From a checkpoint of a small mixture-of-experts model trained on Wikipedia.
Size: 8 layers, width 128, 14M parameters.
Training: a variant of Adam for the experts, 828M tokens, 3160 steps.
Below are experts of layer 4 (counted from 0) of a mixture-of-experts language model. Rows are named router (the router's row for the expert), down (a neuron's output weights, with its number) and show model dimensions 0-127. Each number is 128 + 24 x the weight over its row's rms, rounded and kept within 0 to 255. Numbers have three digits each.
After each expert's rows: a language model's description of what the expert responds to; "raises" lists some tokens whose logits its average output raises strongly, later layers aside. This comes from a sample of Wikipedia text that the model never trained on.

# expert 49
router:153125139122145087132125143079141125158148141092089154127136096137143130164115148124146105116141161135111147119163153128167123112109128150160143113156104135127090147126077127075106152104159117116095124064151100092137124116104154121134150166143116154116168136081093144146157111120111143129086089102131121117148100137136148128123125118182177118153138144132174114127166116147094169122138
down0:138158181137174126144136128150113145105142126089111129125131083139135140102150145107151100117114134130143125131171132103158126131106134096101116083146125150108183121156196129130118167114105096162146123138095130100170148073145134122159122141138157129109079159145097117106154151136187142147117132114100151114183156128122098136113128107105167122122114136146127099069127129125152130117132
down1:095122151117120110133154138125130118138103082150116105130086146163103133165131154134135149135104136141158159130150167099136118152158141148126099089147109101157113148184113182157134114156071125147124143177104118107116150119133133100103136135149110116124134118150124153133131148155156100157146148150116144137127139128114118124125153133076126167111090164122144171180134163179159125077163
down2:103115094123109126128145118108144127088126135175101137115140116099172116136125102115091142119141144120136174126074130100179128138145090153080093104116127090147108114139098147119124151131134092117094116106063115103148089166139121091132116123161148148107084128096122115115109149145125107122132145132175126114155130158087110104131168152137125096118136169121142093081132159145158125098141
down3:093099160076113118133125112108125135145130180153175168119137127090113098139130117083122134122123085145139126169097097133083094154089135122106127181158109146103158149098154135102106145114068162150104102180121166132106131102124108143114136145159131175156128119127176104119138102133122131137112119148132118144126098126125134135072116113100133132095131092100109114121115144123163121124113
down4:112139108129136160156101112138139110108122147175143167117133135091105114152066120145130117140076125161109136104129156131121179154115146137128160138116134143157097073113145115119081108095129147113120161114108115098118138140116170130163128112128099111109097124158113121124107086144118103138172113155087111121102105109106094119139110109122106148130147152193131142079103153089107090103117
down5:124154093128151081089166168071144116176133147117097105163164117155134110150147145067135119111110135155099103118145147112144155121108155138097177154123120103115096104142117127122095080142112128105072103147105115111120114122133134130103123117104156098164110120105109104117109133132102099121137148135153140099110103088078097087138142098140136087111126142089114139140126114103123124117106
down6:161106093133090136117105091139109145087139120137104135108104140151126158117162124140136152115191112168146120142131124127105093085114108117136150062078090141133156092131116133124155128127102151149109144141162154136105097161178119147109127102118099137114113108131093193074088121136147135149126094123118110123151133118125107179111093121159138163141132139141105131129151110138092140131133
down7:147116111117139122128129104136115161135122096179096109075153136141092094129123129169134158132173117127131110140107134162083127096076135159124154138110129088110120176106104139132174114107152122112150086121161129146083146126119120089136094156157122128103146125140171151134153073091133180159088112142165123133143103121097138152128109100121114113146133124155166134129152124133158103128151
down8:151120145097054145100132149116166101140065128096098122064100152156129146115159130143118100110133150121130125101161142125100090105109135125133124115135102120129149139137081088132113130104139081121124110102137136118141175118082097136129122105128127154115190159120094149128144108141139132096142126136103115154095135155113108086126150123093118133095148088147103146132074134118135103122114
down9:134153136148148123140151148133135116143094169094124136109188130088104103132099136101122138090105075105147134158119124129131160120090119099126120131132100113171153118067113136147094124158127141151078115143106102122129131140116093129131073126171087118139135094140154104126141090086116152142130146097098136102170093124133139100121094130142131142134116160144097069155114161136128106153131
down10:110169132148150113158147139126142158154148125131140121099120133130123161134128144119092095111156111125144150176086108140087110116156107124122125121165110143133105130123111176067142126161104119115107122150131146100113162114149114130133126096153080120180128100146144129113159134160099124147127113080164123157125138133127089094133109134094163134148130145110138167125097066183184121121158
down11:084193131118115125151119125124155083139118109111155135112141103104147139111138139094145094145168134090126148120117163123168156123142135174083108131161177141119115112097143139140171121148124178135121111106114124137200132113096139090135051128088110142127121098141128125121135132113082152112128124137121136168114109138141142143135137161134147127122137144146163111160108125159076113119114
down12:139129136122126184104159126120159146108092083090102101128091110135154144087104152137137143138080178135180155135146120125135145126184138152152140157130123131126147067156141135145188110135132156142176148147138131178093127109112138135106099153147144105103135134142082141113126137110134147125137130141128132096132153144116154116162084130155166124121097117151157110096128127120137162087135
Latinate mid-word pieces
raises: "ents", " include", "anc"

# expert 30
router:102119109132096191164116147135134124110159131138127123127149121122136133127127137138109129160138111102149096121132097150041155111122123125142089203136124185120111135154167135134137150149104088123137124139160185122124103117104123174118160132135120117154119163123111112127123125154160123109116160121130115159186176136118147122112166152125122133142161117114116164138092137152149135175138
down0:149147136126092139114165123092125163145146130111068132125139103113126106143116069089176145166140124089122156111173119085097143166149146156120108116148158145100140096151157152142110152103097092133119121081146107142108126168095148149122126124124156129148125121154120143111137128108109118185135155121155160114141119139155096128141176133158162102168121112173128154130107166131138127136117
down1:108185124110141099124149105129127169113084132129138116169112095151104154170077131079142155124130139127120130159118157138096123116125136125105167115104109100124150163130178141147136129118143152144132136111097148089107153122127108112126090088096181077120150092086141152108128121131136184167146156139117148119095146129126131125102148149142139141127156108128143151097147146089120102174147
down2:125128131132100131161150119156136147117128118112171153133127179136106127143125111159141143111145139172118120129117125137117123123146147140119081150142155119156136125067082103140119137122137105138172095147139157129120102132105088138111145103136132116171100112126148165150079115143134124153123127108168076117083143134124138133137116106129177186144165134109135140117139166174108194190134
down3:111147097122164129163151149139117129122158142135172179075175124124102137112136139105147144102113175107146121095150147138129154066127113141109101117111137190097126174143132113150124131095148113095156098131130136140122110115135127140140117111134141116090142153121104158127125160127164130079094174118094109140148108105122112166172136089161141155125119128141109103106174131168123104151123
down4:143143131152138098186138113143151153100122099119178163120156120126110133154127094079089141125169147106159123150105131149124115124140099142110104167133114152153093122149100107088103124123124128150114176134148148134120121099091107111134131132102101084112114135085138117120096113117117138152153085142135117113128146121133142142052124143147129132089160100087143139075148179169119124145125
down5:136123129152151162140160117101168128137149122118120162139161095120147130127137141101166145118171137136096157163102172159093091104131177092127135133178113110161133131112106115098168114108108169155103099121098126119123136079113125130162095101102125098106142091116142119138117147069110146151121110132125179115156142151149153127113101138101091120122151162133121104094128156125110145121080
down6:130135146084092118154101171126110132139131125115122191092169138105161132172159121125127080127131108106146157154123133137106103113098152171153104116087104106123130128137127179141127103139107143101111117088109090154140140126108107111142123130147143119097136119137135142124140080115152167129168116145178126138137148107110114103111118128138104176139119047131118140080129154147094105135111
down7:153135158161141127123126125095085088121107137123110114158169123120149114154111084139129137111098110101160168140160128108141172164128118099122107144144168154079099092125109140095141120118139108098092150180135133164117120100083116125172108166115098101110126152138102104171126107121132143135157158152105120117157162115119141116134140143107151119148142179117121156104122108138096138181095
down8:113110162128175124137134088113136117133126088139135128118147122134182109130123096109084136153175117096104178122155088160131118095126104127122105122115130134136140152146124095135170117110124108152127104189119130160142121154099066107081134061122141114112136117141142124144137136114148151156152114139161119111156155150104137140115153112095120101169124110081119096145126170162087113134131
down9:103171138114128126114152148158127154147139137119115127083144157133092099121144149143158085110111184117170130139089070098128115100092152145114137101139125086157130116111108122096112110146117082097140148153149128139152103133080110123161088107137105131148096118150099168124102104108138122120146101144149145080124096141114145166113125087149181128162121130103109132147108150142150104124103
down10:175160162127100140101142152118143133120106164153115121137147117164102187124130104129124153107097136099168154128149113110125134120131118099117123082132128150137134125114140153135128102115112174124164137146143120135166070110147103150150167073136090131153105105107133097134093157123135102159091145123187126088160127122120144163163109149110131097133134094156167166117109125154110094122150
down11:121122116131169160122102121167109144142121117146102179103108165122136145169131094126143141142114141146122110113119100060123145126135186136091124151152114090144175113123126120154128144125125130160138149102173141111138150171147139111111153124144082142168148149136124176123144106156092100132157118108107127147125119110143100196123136111158127138136152155117092091185127128108147131161100
down12:124114156142147141098083134094155127149149119134112167122149133150129132127155097155118107131146078121125203132174135158083156143145066171131095087106147120082102094133130096145166152117140128128150104108120095158111125094135140128132162163139121114100094149121127148139128137127140151103099108090150145128156104149169161160146124137110145099157115124100103136114136098096114105118126
Capital onsets of names
raises: "way", "ey", "isher"

# expert 56
router:143132136117162127105130135149094135146124139089140126123123124100151138161099092148122142173094127140141146153141092149100203093124164126135107142105118163152095154120101106132089096128155105130138118149201136099129132127155126093169150133156131128146099149157132134129123143088112120180145111139143121157114150139123109128079146115152163120094135172141142126125116127114137175066148
down0:101165118073124126163115121114152092082143143089143120120099148094106084121097178119130114140099144120163111136146101122085111157146138110142132129117181138143173160107158103101130096165138125124112132108111123124123114115114118137115132133122169130085063116111130139112131095137120125155092177130127090131098108145117132154131141105103117127115159098155053144112102154138137108129137
down1:158157117097173106115078108137148160186081121077143085142133095142130123163118129133146121130133125121130118133162116127166129093132139150144176126129109105142148151160118133112107131107092095098131087109087126155160131131144125149134141133118100136108184162174123132135150103134099131071105150119147162131159161112113122140116145150150105122107121107134109142152133114135081171134173
down2:133146121121141101127120115131118127134148134109106146095139123142172100139106114139120114138112130106126141123123121115110181101094124081131173090132127117114150123158184144191122064130171135068093142135135160136112157151123161060124144149149117128109087117159090120114116154125122130168170128165114094118141118129079134089128118122138116099124118141113130121104145153132177128126158
down3:122134135134128149147132124109118145081186127156130123137067088163120074150134109155140115133146124079150147110139150157117118128079152124140141115108109113096154096123129115119130076109141116128154091146119131179138134161139122096110111157139118144070127111191114076143150142123122133115141130116081120118116188130096127127109104105103116161103119099168133136103133143115116097112125
down4:134124170089147131108136163112100128142133133106177113131106098141116155164120112132101080108110119078111131090120136184152143130130154135129138122089154155103148124108137179127113113176121088143105117135143102122140095114102153115096118121124107119151099159131131106124130161128141113120173198135120108163158152138091123095149077115171121106119119166106131094138160119127142137091138
down5:139128153163151165108134125128146151162153113152141125131165090145126146141095124097155160110104126174134134136115154144125145100098102125086128164116113144094121149130116084137098079083168117110113125063167135119120151179111137096111114097171116123138147110130130117113093121164098123135130116118108134126108086117181123110144078121135154090145122106105117139175145136150093129143153
down6:182176130098094132156109131151135107128141156182170161091096126122123145143151110081081136134124121122124138133149092103110124144099089125165114130097135140139147127147101145108131121196109108155112157088149134124145137131085115123145104105084109162117127115177118113144146153149082111144139136145132114098092097147144103128141097072133126138142112164145120120130107094125149155110128
down7:142158099147147168138082115168067152139114136149159137094106103096145137125116109154133119144137113141125112144117136138120150170077095099194121156139122137114144143117153113130107133108131091060122112106123149132156114154101138110112146125114115096140151143130163105118131152118079119122142135156154188108095113167092115117139138097140099144154122110129120138180127152144085103128108
down8:171123154131175141126150163122162126177143108145107100086139128139126135127101143144128174111130129131104112153124106145134152145111129107133105163162076131127143121135128140128105088137098131124123092161117106128180131153103131134099081128094159135165132111061144105091117111108137120157117187144147129085115155133102144145132128128120141133118140126181133137084138120124072115168086
down9:155144157108106095156158101121120138127159131132119133131142129148139129176148113127139104123118102132147176129165129130110088112103150111120096073134155138083140187144143157137112152109116098148123101116105131138139126109107151152090146116102164174104126155148127107100096104148166109148118081169139124162170152101107117093157143085118153085130102165122128132113172111103136113127096
down10:124145105099111121086100094128114120134166129098109135139133107149157096115117164118087171063135138131152131122103119111148116091135136138126108140134095118143117128135128147136084119137144107113134171137143127102114098083106156119119162134176078120163112167158152140142084098123156139146114140088115166130134171122141118148119167121132152138128120050114138139131138134099119099187144
down11:134127159157156105131076112132139153147088132148132131168120140111074136106092151138124175115094121085131136142120142186136180126087106107139143144131131114123147135105184119133147119130103166081169116146141149121143127103136152081098133107151100096119201181114123106098160119126116123086125121126096146130103130110125140143130137117123108141117122112141117098120145118123111137098179
down12:099087137110142139119124132135125126102179124147109089142133092132147070105107156101098190124132159105099128125134130087107122107128156117144079108134127150106141136090144147149149149128160135090101107129163096102081115151121145127091158138111137112111096115138115116093163168145118125136123140111133153134108141163087155140127106094121125197174172142108132145122157147134102107136145
ch and consonant clusters
raises: "ish", "istic", "iter", "ality", "it"

# expert 48
router:101120105110106184138119133087133110101127107144117118133148115110161117145119135141112102167179112128143120120136088146077157176119090117170094208150126171158121142156133121122159112134115129115126137133138153122144114132112141156104152119115126100167094179143128102119108118101148133124138133181125118190169176145121125130112123136136114139141131116130103185133107137136155156139148
down0:141130127128180151126166149129138169101113108132153117129125124154118117212117113149076149172106159124125149145095153139100157143138121111080127111161148157125163122133159116092173132113137141138106180111135162141156129117120142129136164138098121117151118078155132135163116135107135113135114109143101131106118103161137143168157109149165096143116120145122128141108131183152080142131163
down1:137144068153160115094153136115130120122093117093122171107107153108119118101136120130153128117095099149147100122129113094136106108124104182141109131118181106105169119149164126134120154137136114129126085123149123163122096115173125144137104085100143140138159137139102147153107114146165166082133152101128094161153144097123138141134143132134121131140150141107107150135120139100081153212103
down2:123160130134127079115132160077153126124084125112099111119128113131119108142133163125170117107139073113125177198149139158142153097109117110112140109151150115113117119118114072119138102127124140097161101063149149117131116094162172171130148123142101148127121121151172133117125168111142173127139110147157126154112111130110110114123135109086152137107127130121125120118134128122056137155146
down3:098131148147143142116111136182155135156095141088077152161158129156138161127181131143115115143167178130182093161161138116109158166155128156102153110108092081124138100108116116171131141108180146159132148109167134145146135133157129128128089124097139133115150138129155133111112135114102156121153135135125146157132128174168127126105127134150142088156112138108104128156108136114145128174111
down4:111110137115137109171166171157130082142112150101089144189089126065164122115161144105135121145134119128111097164108123095117138104119173108099127147124131135107090114108145145131102145131148114139151128103151137117143089096122117150132126144090103133159168122131166113136158141114117122100136120100104154136139057118092075107118117101118152128139134097146145078141129112098141118111139
down5:120103121156125145155127135147161135171087145134155152128190115122107087149147143156148147113140128105117138118154120104139141150170128105130156103123138091113094135089158091155175119118116155131124120152163140116158111095135174128120147126137121119122153190101137186140161132140089112118127118143087130120126176123112189185132104121159113137090121137158138119133131103128136150116161
down6:123107160119147104152133137085131123156113138114109159133114144107151130129151132083124143114116154119131124158127092071147140131142188162119129129114117165093138147165099102133155137161126105117101135121154151077104162089153147134120122146136144066111098102108120093093114132161129129083125107119125129116153078109134132097115096134160108122157086127118150143124095127201114158148131
down7:107100120112121131154141139134124168136074122136153153140125135102149112145150131160098156127148071130128136121175104110096140113114075113099107168111143132102168108141156107162099135128135147130124114122141143127109139137146069147111132160116107092117109156133098113153141170141129080164125100111098125161108112152081177145162135106126138125156082117137106114133103143149097119188107
down8:150113097095179113143194128099138133192118134111131168123095181139142090125152095129142111123115121133181166113120138125120110134136165150074156103130103107121137149143130139131104139110144099149113104139123148100091135103146105160171092123122131108126123132123104123165160150120114141091114103150115139090126131143105119122140137115089180137153109107183153140123119119134105080105123
down9:144163184135076165106146126124082089136117105113148161112123124132113114138094145121167154139160100143153131155103094109122146127142121144160156127187182103089131116106121113109135108123152131142089164128146157125131116129142108121146127109135162150149142155081135129087109129122143135102129117162171126105165079157158174147125128123141122127157077120112124134096111082128115121149153
down10:122146140157133084178115106127185119141123133102125133154137125143137112138148127128155149071103131159151134139137106107126152099117122140100125138138121134122123162084101178135078092131148109150117092093117169114087116139128149191152138157109128122137117142137125117089117093120115119090086132135142130122180122152120148123149146152152113150140135091094117195126091141132188144129126
down11:107087167117111107107139111195135164128098144123082152084151119117110145082127100136136129143175120110112123127105137114115116109142157115098126096125168148110118124090124137132141152106098110130141137112131119121163138122150094147122128118099099159106139135135126137100116127098141147104119083137125150117116116156127160126152173066128174096170126141175156112181149124093091092102130
down12:121128127122131095131130191095118113132119160094090125109100138102151158166154149092120126177163086155159126142142119100135113127103130167139153079091122141116097082123156109138118107123126181146155077160102104131127121151108128126152145090143146106140113114143136180119129105142136137088120144130140116131092153163139129157172130117157090090140066115132122115117123101145125120131142
Name endings and ä
raises: "he", "use", "other"

# expert 26
router:126118155112123107095137120161115156112082139068133111125116150106126128125110143111118110086080183137098148157141136121172125113136158135122130081111119167136109160173087110114108110172112143112097068115155136140155105078159140126119165124149143146125140154140135106133135124084140153135115113134126108164099108127136153137130139130191158124094176149136119104131151114142124138129087
down1:135149114119089171176096131116148114113116138113120146135107106139124137101136146144152159133136122092109139092087167114140128128106120122143076127128146145166176153082178123124126146131134157122116165107112127114164141178099115114085119077106117116112125137098147114132119137180169093122077115158095119113081152107131133125102141107114113117129119120128110143121117129104065133162085
down2:151115131118084125075147105158165107129111129130146126123112147127127093163117127136130122071101170086137115176109129104137124125120138122146148117111126113118114132157118185135176144136164127147153163156133098174104096146121095100112137149148136138106160098108098150152091118085079122151142145128139110082159156114122125137115168147149127137157152140125116144088180136095156104110108
down3:176115142141139160133117114159169134144114166074128130163138137163154112074143149091091128132127120121107119097152110128164127102120162173099148120136122080128160128120120096137111122107135127120153101117110127147133105111128181112126126143142144088065179087117136118162121122118169156106171122109083107117128146134141126141139107147123149114127129110159100087128157138132110182141162
down4:157155157099132112128149154076109118107174172105135114138162138115141119147133142156104128134150120125112118141149110090157115186133101158122143113156127092111146117111123126122106097134120118131066106132122113107129126111148136139117185126075131114191137087113149157128161161105136102117101166065132118140130075119112125150140122128116140080169140131130115124142121125117174166139113
down5:146153154111103101111125115177110068171130121097139113122143149156101139107077133124121110116106152138128107105126111121147145162105163148109148123119140122092125111148084108110105090148142104109089139093138128126114156108143156102103165146086108148129128095166135126139142093135107132104158127149147133121143101125127192094154112142139109141116188144148168094176148114147167117144107
down6:103143145079113135093170076109133155123110157155149111116138116116131116128148098130156143124094153134123130145093111130106106127137156153113142139144177148135131112135174128126137124134072118142131106124123093136164098090128151140152114102136133110140161141123103133140075164111142113152118122135134076147139098109168105135090114097078104089107096174074155099141078118125150121112105
down7:119106131101105172135114106145101124138153119134166124141166142116139111130136114134129134127102111145123103106138142110141149168165147082123096138109139140107130123121060111100094105156146125114132169144144135111134169134121122158108172146110076166134154128173186109105119155149170089150148124160141125116127140122167118151139130107103143120115169110148107160083140065159150133142089
down8:103080121154131157125119129187133090130077121121151110125104165102151116098150147116101151126111105131129131136138098158129107116169117142125139162173139165161129147147083167084139168142149126165141106130119111141121104107127125127128140105153204127148138195147116124121124098119104106129106094118109175087131135130072135098141143106122129099103111131137114112119100130131097154138115
down9:131120103108127184120146110157149116132140114151162098137132150124130095143095157126154117161145156137156115141171172114156103149134155130135155095127103115137085132157116096122139092133119130146144116138141105126073184091124125112102112127110134116178128145099116138130070181101106107084142136147149087095102107146093126097136110111156120122099160084140109158144133150140126161157146
down10:125134151104105134109156130136158123132088134142131136124140114136081119151116134092140074159126152138141125147152125161150144143117101120191151134132160133143141173166172092079098141171073105116108119117130158131117109081097086151113098126136143170110130170086147118103141146148114153095099150131167118152126150089103122124117108129124115114166169127151119129106111140141167155129115
down11:141104150165144114138136113111148129090117109135123123136105136127119146110147156136143170110121134109163167109175132115139105097108120182119189122135121096104099132151138089166123116113110146091153109145100109127115133139107135111134142183119136120095160080117102109134158154145083136097096060106135145163113107125086148152128104117139122145143169166121112087140110127096173124128152
down12:152122158116181130173124104179151100136106168155145151124114112108146118106114119137146105109139112122124147126120164180147132118100144121145197155128132105174150119125123160134136111112129111083151121115121159122125162100115110123104159108120121126110110123168126127113135163168149121115120177081052155141117100135122091116143123159155090144156131101133098110114138120133094095106109
down13:127101149131145114192105138077140118139079114099131111136144144109096133150175129126127113121089104143155177095171184110122148105141119134158172104144159107129159122128125143111136132137114131140162099113154122084130156134150107092106125165123168137097148196172115133134152108118174138120136089106148124158138133131151135136091120149143121123100096148149101128089149142125136148140133
Mid-word consonant pieces
raises: "ater", "ym", "aly"

# expert 32
router:120110169120111090152126106132136127139123124148070153154166106085135115135110128122153109086157091118108130131137134111107131121127111169111146131136136096090141119105053128115126114148132090138088094101135188169140147133167120124115122193144123097125111139100112113136158145168129144121100159111148135110077093144102090161124094104100134124096115151149150143138165119121127141124128
down0:149100123117123102129126121168179109127145110119102138088120066127158151133114146147123110111149123128140111137100157107153138143104171162083138155175131138128123109131148134108133088126140134154178147101138122170143116122140153145135143135111166120110150150133137137132146119172093160109191115093107114127087164126106142176111086144112170124142134113157155148118065140149138130092138
down1:107119161171131129116134114110110152106131127096138081118115157134113130168144203157140108128087117109177132141145108176094117140113150109117111144115144162125102171128146163111146095092066137130152156124159162172117130103110134159130105106138146151150142155110112149117121109146138132150115133164160152135131129121109131096142110129177139091111113125109138161109078131120170162114151
down2:118103163085114159124125106080148080130123108144168105116145130107136130093147134092135135141126125115104095137132115110100093123082130153085100106164124097133107143147160106060143084111092112174128150148148139131131103128124153100120137160083120140140139122061138138118130097124133135137155112120165120141136154135102124133164140113126158124099161135091128155129170148188124104119119
down3:137132134144121164143179124101100136115158131104083084144106110115156180144147130110195108133152113097130145149088137131112147141154153145148099121152157135071156198113142118137134104146106115146134084120123122176116158131136100161118118114139122161116150178092144164104099130127102101143149123128145133114105173111117131111116127090144129140105174116141135113119124115150119131096094
down4:143130093116159135134089110120158119131122109110147127138086120112098125094116135111147101138115128138115127109147176108132133092090119127124156119171169083113128144180145104142167112140157130111132123144164134075109120108125112118133158131137135119082134162149114144122091123083132128090090127110134086130155080123071114150139088113080147141136109127145154132124152094165137119169183
down5:156112160146138168159157151147164124081121137154129136090154135148125130109137148139105134138083115115140118179121120144123132125125108084145111113056101160159129121118138127153135171150099088064121164150112121083204092148132137144162120147110134152145132135115144157117175092154129092135108115157070137138100120126113100119138112118132119117127131110127142149133113118157130130110125
down6:099136128123125127132138102160174135125143146143131127139163133071174146131144128104137128133172154147119152152135108122116143166141137138162126109125124099128100114135125081141094144132115111135134142154097119103172130092144143077106069132112142118110101117094138150109115092147133159161134150111156127120119154131145155188103124178151120085112110169156102129142139107121195114126075
down7:072104110112156145155117127156131149126083111153158125147117095119129156150167138126124126150128186122137147133110081124112116092100144108134122149159146110143106157083134125113074096165101155097128129146146141111106134106101129099144147109093128152103149142125098144129133148142153091145121128151086108119082113115145113154131139126119096140160151072090107146131108145130124135140047
down8:138171109125158117145124123128159139120140101113128115117127120130156115140101114147153129144156101111138092154112082145067138169098116152103068127136119093115106138151141146137123130136113142119155112075119102127136118130101077127176123118150120095120113149083160108169126148156133112138103126150163164102110138166111139125176188156128130132184134083110109141137126115125146087116092
down9:155138159108105122104117104117111094132150109127107107117209115110126126142140078142150093107108112112112123130142165121134112124117146168101164130158125121123120115155149108148138154122096152098133133108099124114119075144149094117162172120150150143166118180121114084137089104111134110093140128133108153111126112098105133165117107170154136133085143092094095126124150124117124100147192
down10:106147112118115114122134129115157124122096132121156096123104122099153172162126113129108110143124150112128144126135081135136137142159133121152150139145108158137145118161154125120107110112123130101082081092113152123137079153103107132159077136135099197117146091114171132107165155167114182125164123123095124117113126151094165118146156130113128155108102164142111096145141114098153081133183
down11:142119119100122138143096135148102138129169179092097173137114165152142152146179149097133128142105138138142141077120102092135159119102113098148109105150124114129120132117142112120139129101146149119124101096122139172134136129145146150125124111160115090110097126135112089126147151100155126161104151117176142131108127176141106169098132082119159134125114169183090130153080112146121177159137
down12:112119111115149100138097140134154152160160140143089136149069089153155169172153118109119106129174171119161160118188164118146125106124123095161150106100140152141167124138151179142153108121141117147120095101091128109140109092117133124150147126158153147145122137135129102144118111109151105087115144106114127096102115147133141147147150154119157128136070130148161141106140135133157152089161
Inner syllables of Latinate words
raises: "ension", "al", "all"

# expert 60
router:147126170173111135117131119110118170152124120121096149121121108138112148167103102120154131146139147121127144148149152124184185153136143150131115109178154166118105082134126145127101106103128130094171160143137063103123114175110106132133104171155148134092118099129139150153147120119151141095097144135116179093114072136126168112144149128098117124111119138093132129153117119139129108082146
down0:140114140108127105128120158099174146121118112133103107118144119071100146157137163105140120104142091132158092138118141132164111155086137186118167125147113107135116135167133108128138100101144131112119131138117121123141082115148122080134082130149140145180121119144143130131148157198143116129109079059128121128122090114123156151110130139122135134123144121111170136139112097074178132149142
down1:189126157138144137140137070142149142168115128124152109101104108128137127077119105161106130164139147133098108096132176137133144132189149166148120129151075143152154104130083142116088163129143087144137108130154101159117116127140172118153110144153123130142109128164148100102167129149125149112119119114122100145128172133093126137138164153141140132171139127137136147163109124173161136128167
down2:107132065130120084147148108137129091141105128125121104133158138114117137125172068118153116095133153119090130175119123138086129131156144145139119114112135113112100108144117115118121157070129131061144101109148109083129116164117111081134145140167175117118102196148132148137114101122149135096106131123095121108133117147160129145123156156125154101154125146156127151105144106086132161137119
down3:100148145131107164090144137109127150142124109159128113126161100108102103127141118121152084149144098120127060147132156187114131121148142131105113086118080127128111152159112128139194127131159123143160114121109135148112141162159139155116066126155110131165132109141125147126141112125108138126161098090113077094117092139132137104126126097099096095139136122102123108166103108094161124170129
down4:123116147122128172173147094163096116103108169146110145190160118115116146107150130164159110135132143073109118115118152154127085152104158118134165129137117157120107154131131121107100121132092099155125153144138174183074140135134106136113124147127097119119147158085133107124107153134128141113069125145087128158163162105141137151148135132145101086117128098151158131092126111149156126117121
down5:103125111137104122134060143141080114170150117111141086138154146104098180132108144117083136101129067142148117168097184116094134143141120124108093122140126154148139128158099145130135153107148101106137131152134113090105118132134139136126103145126096093092136108119152094129127092122098083125105123109099119106126104088142117130096098131122125082112095105123134128156092147174106108127157
down6:086095155068092093157114165137128078141128135092103186135177106117149171141131124125128138123121091107142092134141126120145125122115120139127097131142113116110141094136124101150137148083089105154136124070120153149132109119159095170152130138155092120152143127119115109120095120084130137124119155122107169090106121112122092146097130130108113133113114167069160109137141150145135110097123
down7:115120127127125092125103141102163140141121112150121102078126161143126132148126140162146171136128140115133135131130109157135119112109112119136136134110133122158143122130147127162183111132147149169110162113174141126113125152176125168104142127123094124120175107155129107118171141131118133156091056096133167186142146109105144114079110069121094097128104159135121148140154132130113137163068
down8:146113126138139129135100107136100114099128142107131147131145115093138127158127180123113101136145159093174157106137110131131107157098125137169148107064122152171140176156146107147128158106153089089141143179166112130142153084131164090129148140132160105154148106139128141131119119153131095116103137098134112133122131143142144075093168115138098147157128167092134126152162153124154114172142
down9:140107166128206122104161126173135116124123110142142122110149084132107131147126116143165082167093187114177114154148117123150139103164114131124110114129119186100146116104110203117094105140111143125155112114114114111082135096151156133100129106109132135117108144136107129122136162137153141127129128174102117106101094146155121121112147099151124153145144142143131138148119158177144128131101
down10:119115148152119134123094156116126123157122151129110135126119135155156167104080121136106101133146097124131142093113104122146121111145143095158120102112118091143117109119146076098130113083136065099098125137167097115145155119154134091161107129162137120130103137138138114106138161113119167110122105079137105134149102138048117070170153105110124147128106112126143098144116150157176140161130
down11:116143100136139097116066102162136058124149135136175132121122146123118116138114112104139108123118143125120136140153134122087117120157130140119130114123133155112119151107116087089144117126179077156145186130169154142129123115119149110091102181131103084119101143145168137131154138147151162103136132110112109131117115136101131082154163123117146104134137131165116058127083097155124117107137
down12:104142121150131124134131123064109153085113117106095146128129152091112141149096096132164087115109128139128134122102105141129167176117108117126159060120104110128070145105135121089100146105115093114112120178136118143139109160102108104160136108124132153143151127086101092078132152145132122166136157114105102113137155098120086115128112094135083137120156126151136087120119144111127143121090
Pieces after initial consonant
raises: ".", ".)", "icle", ")."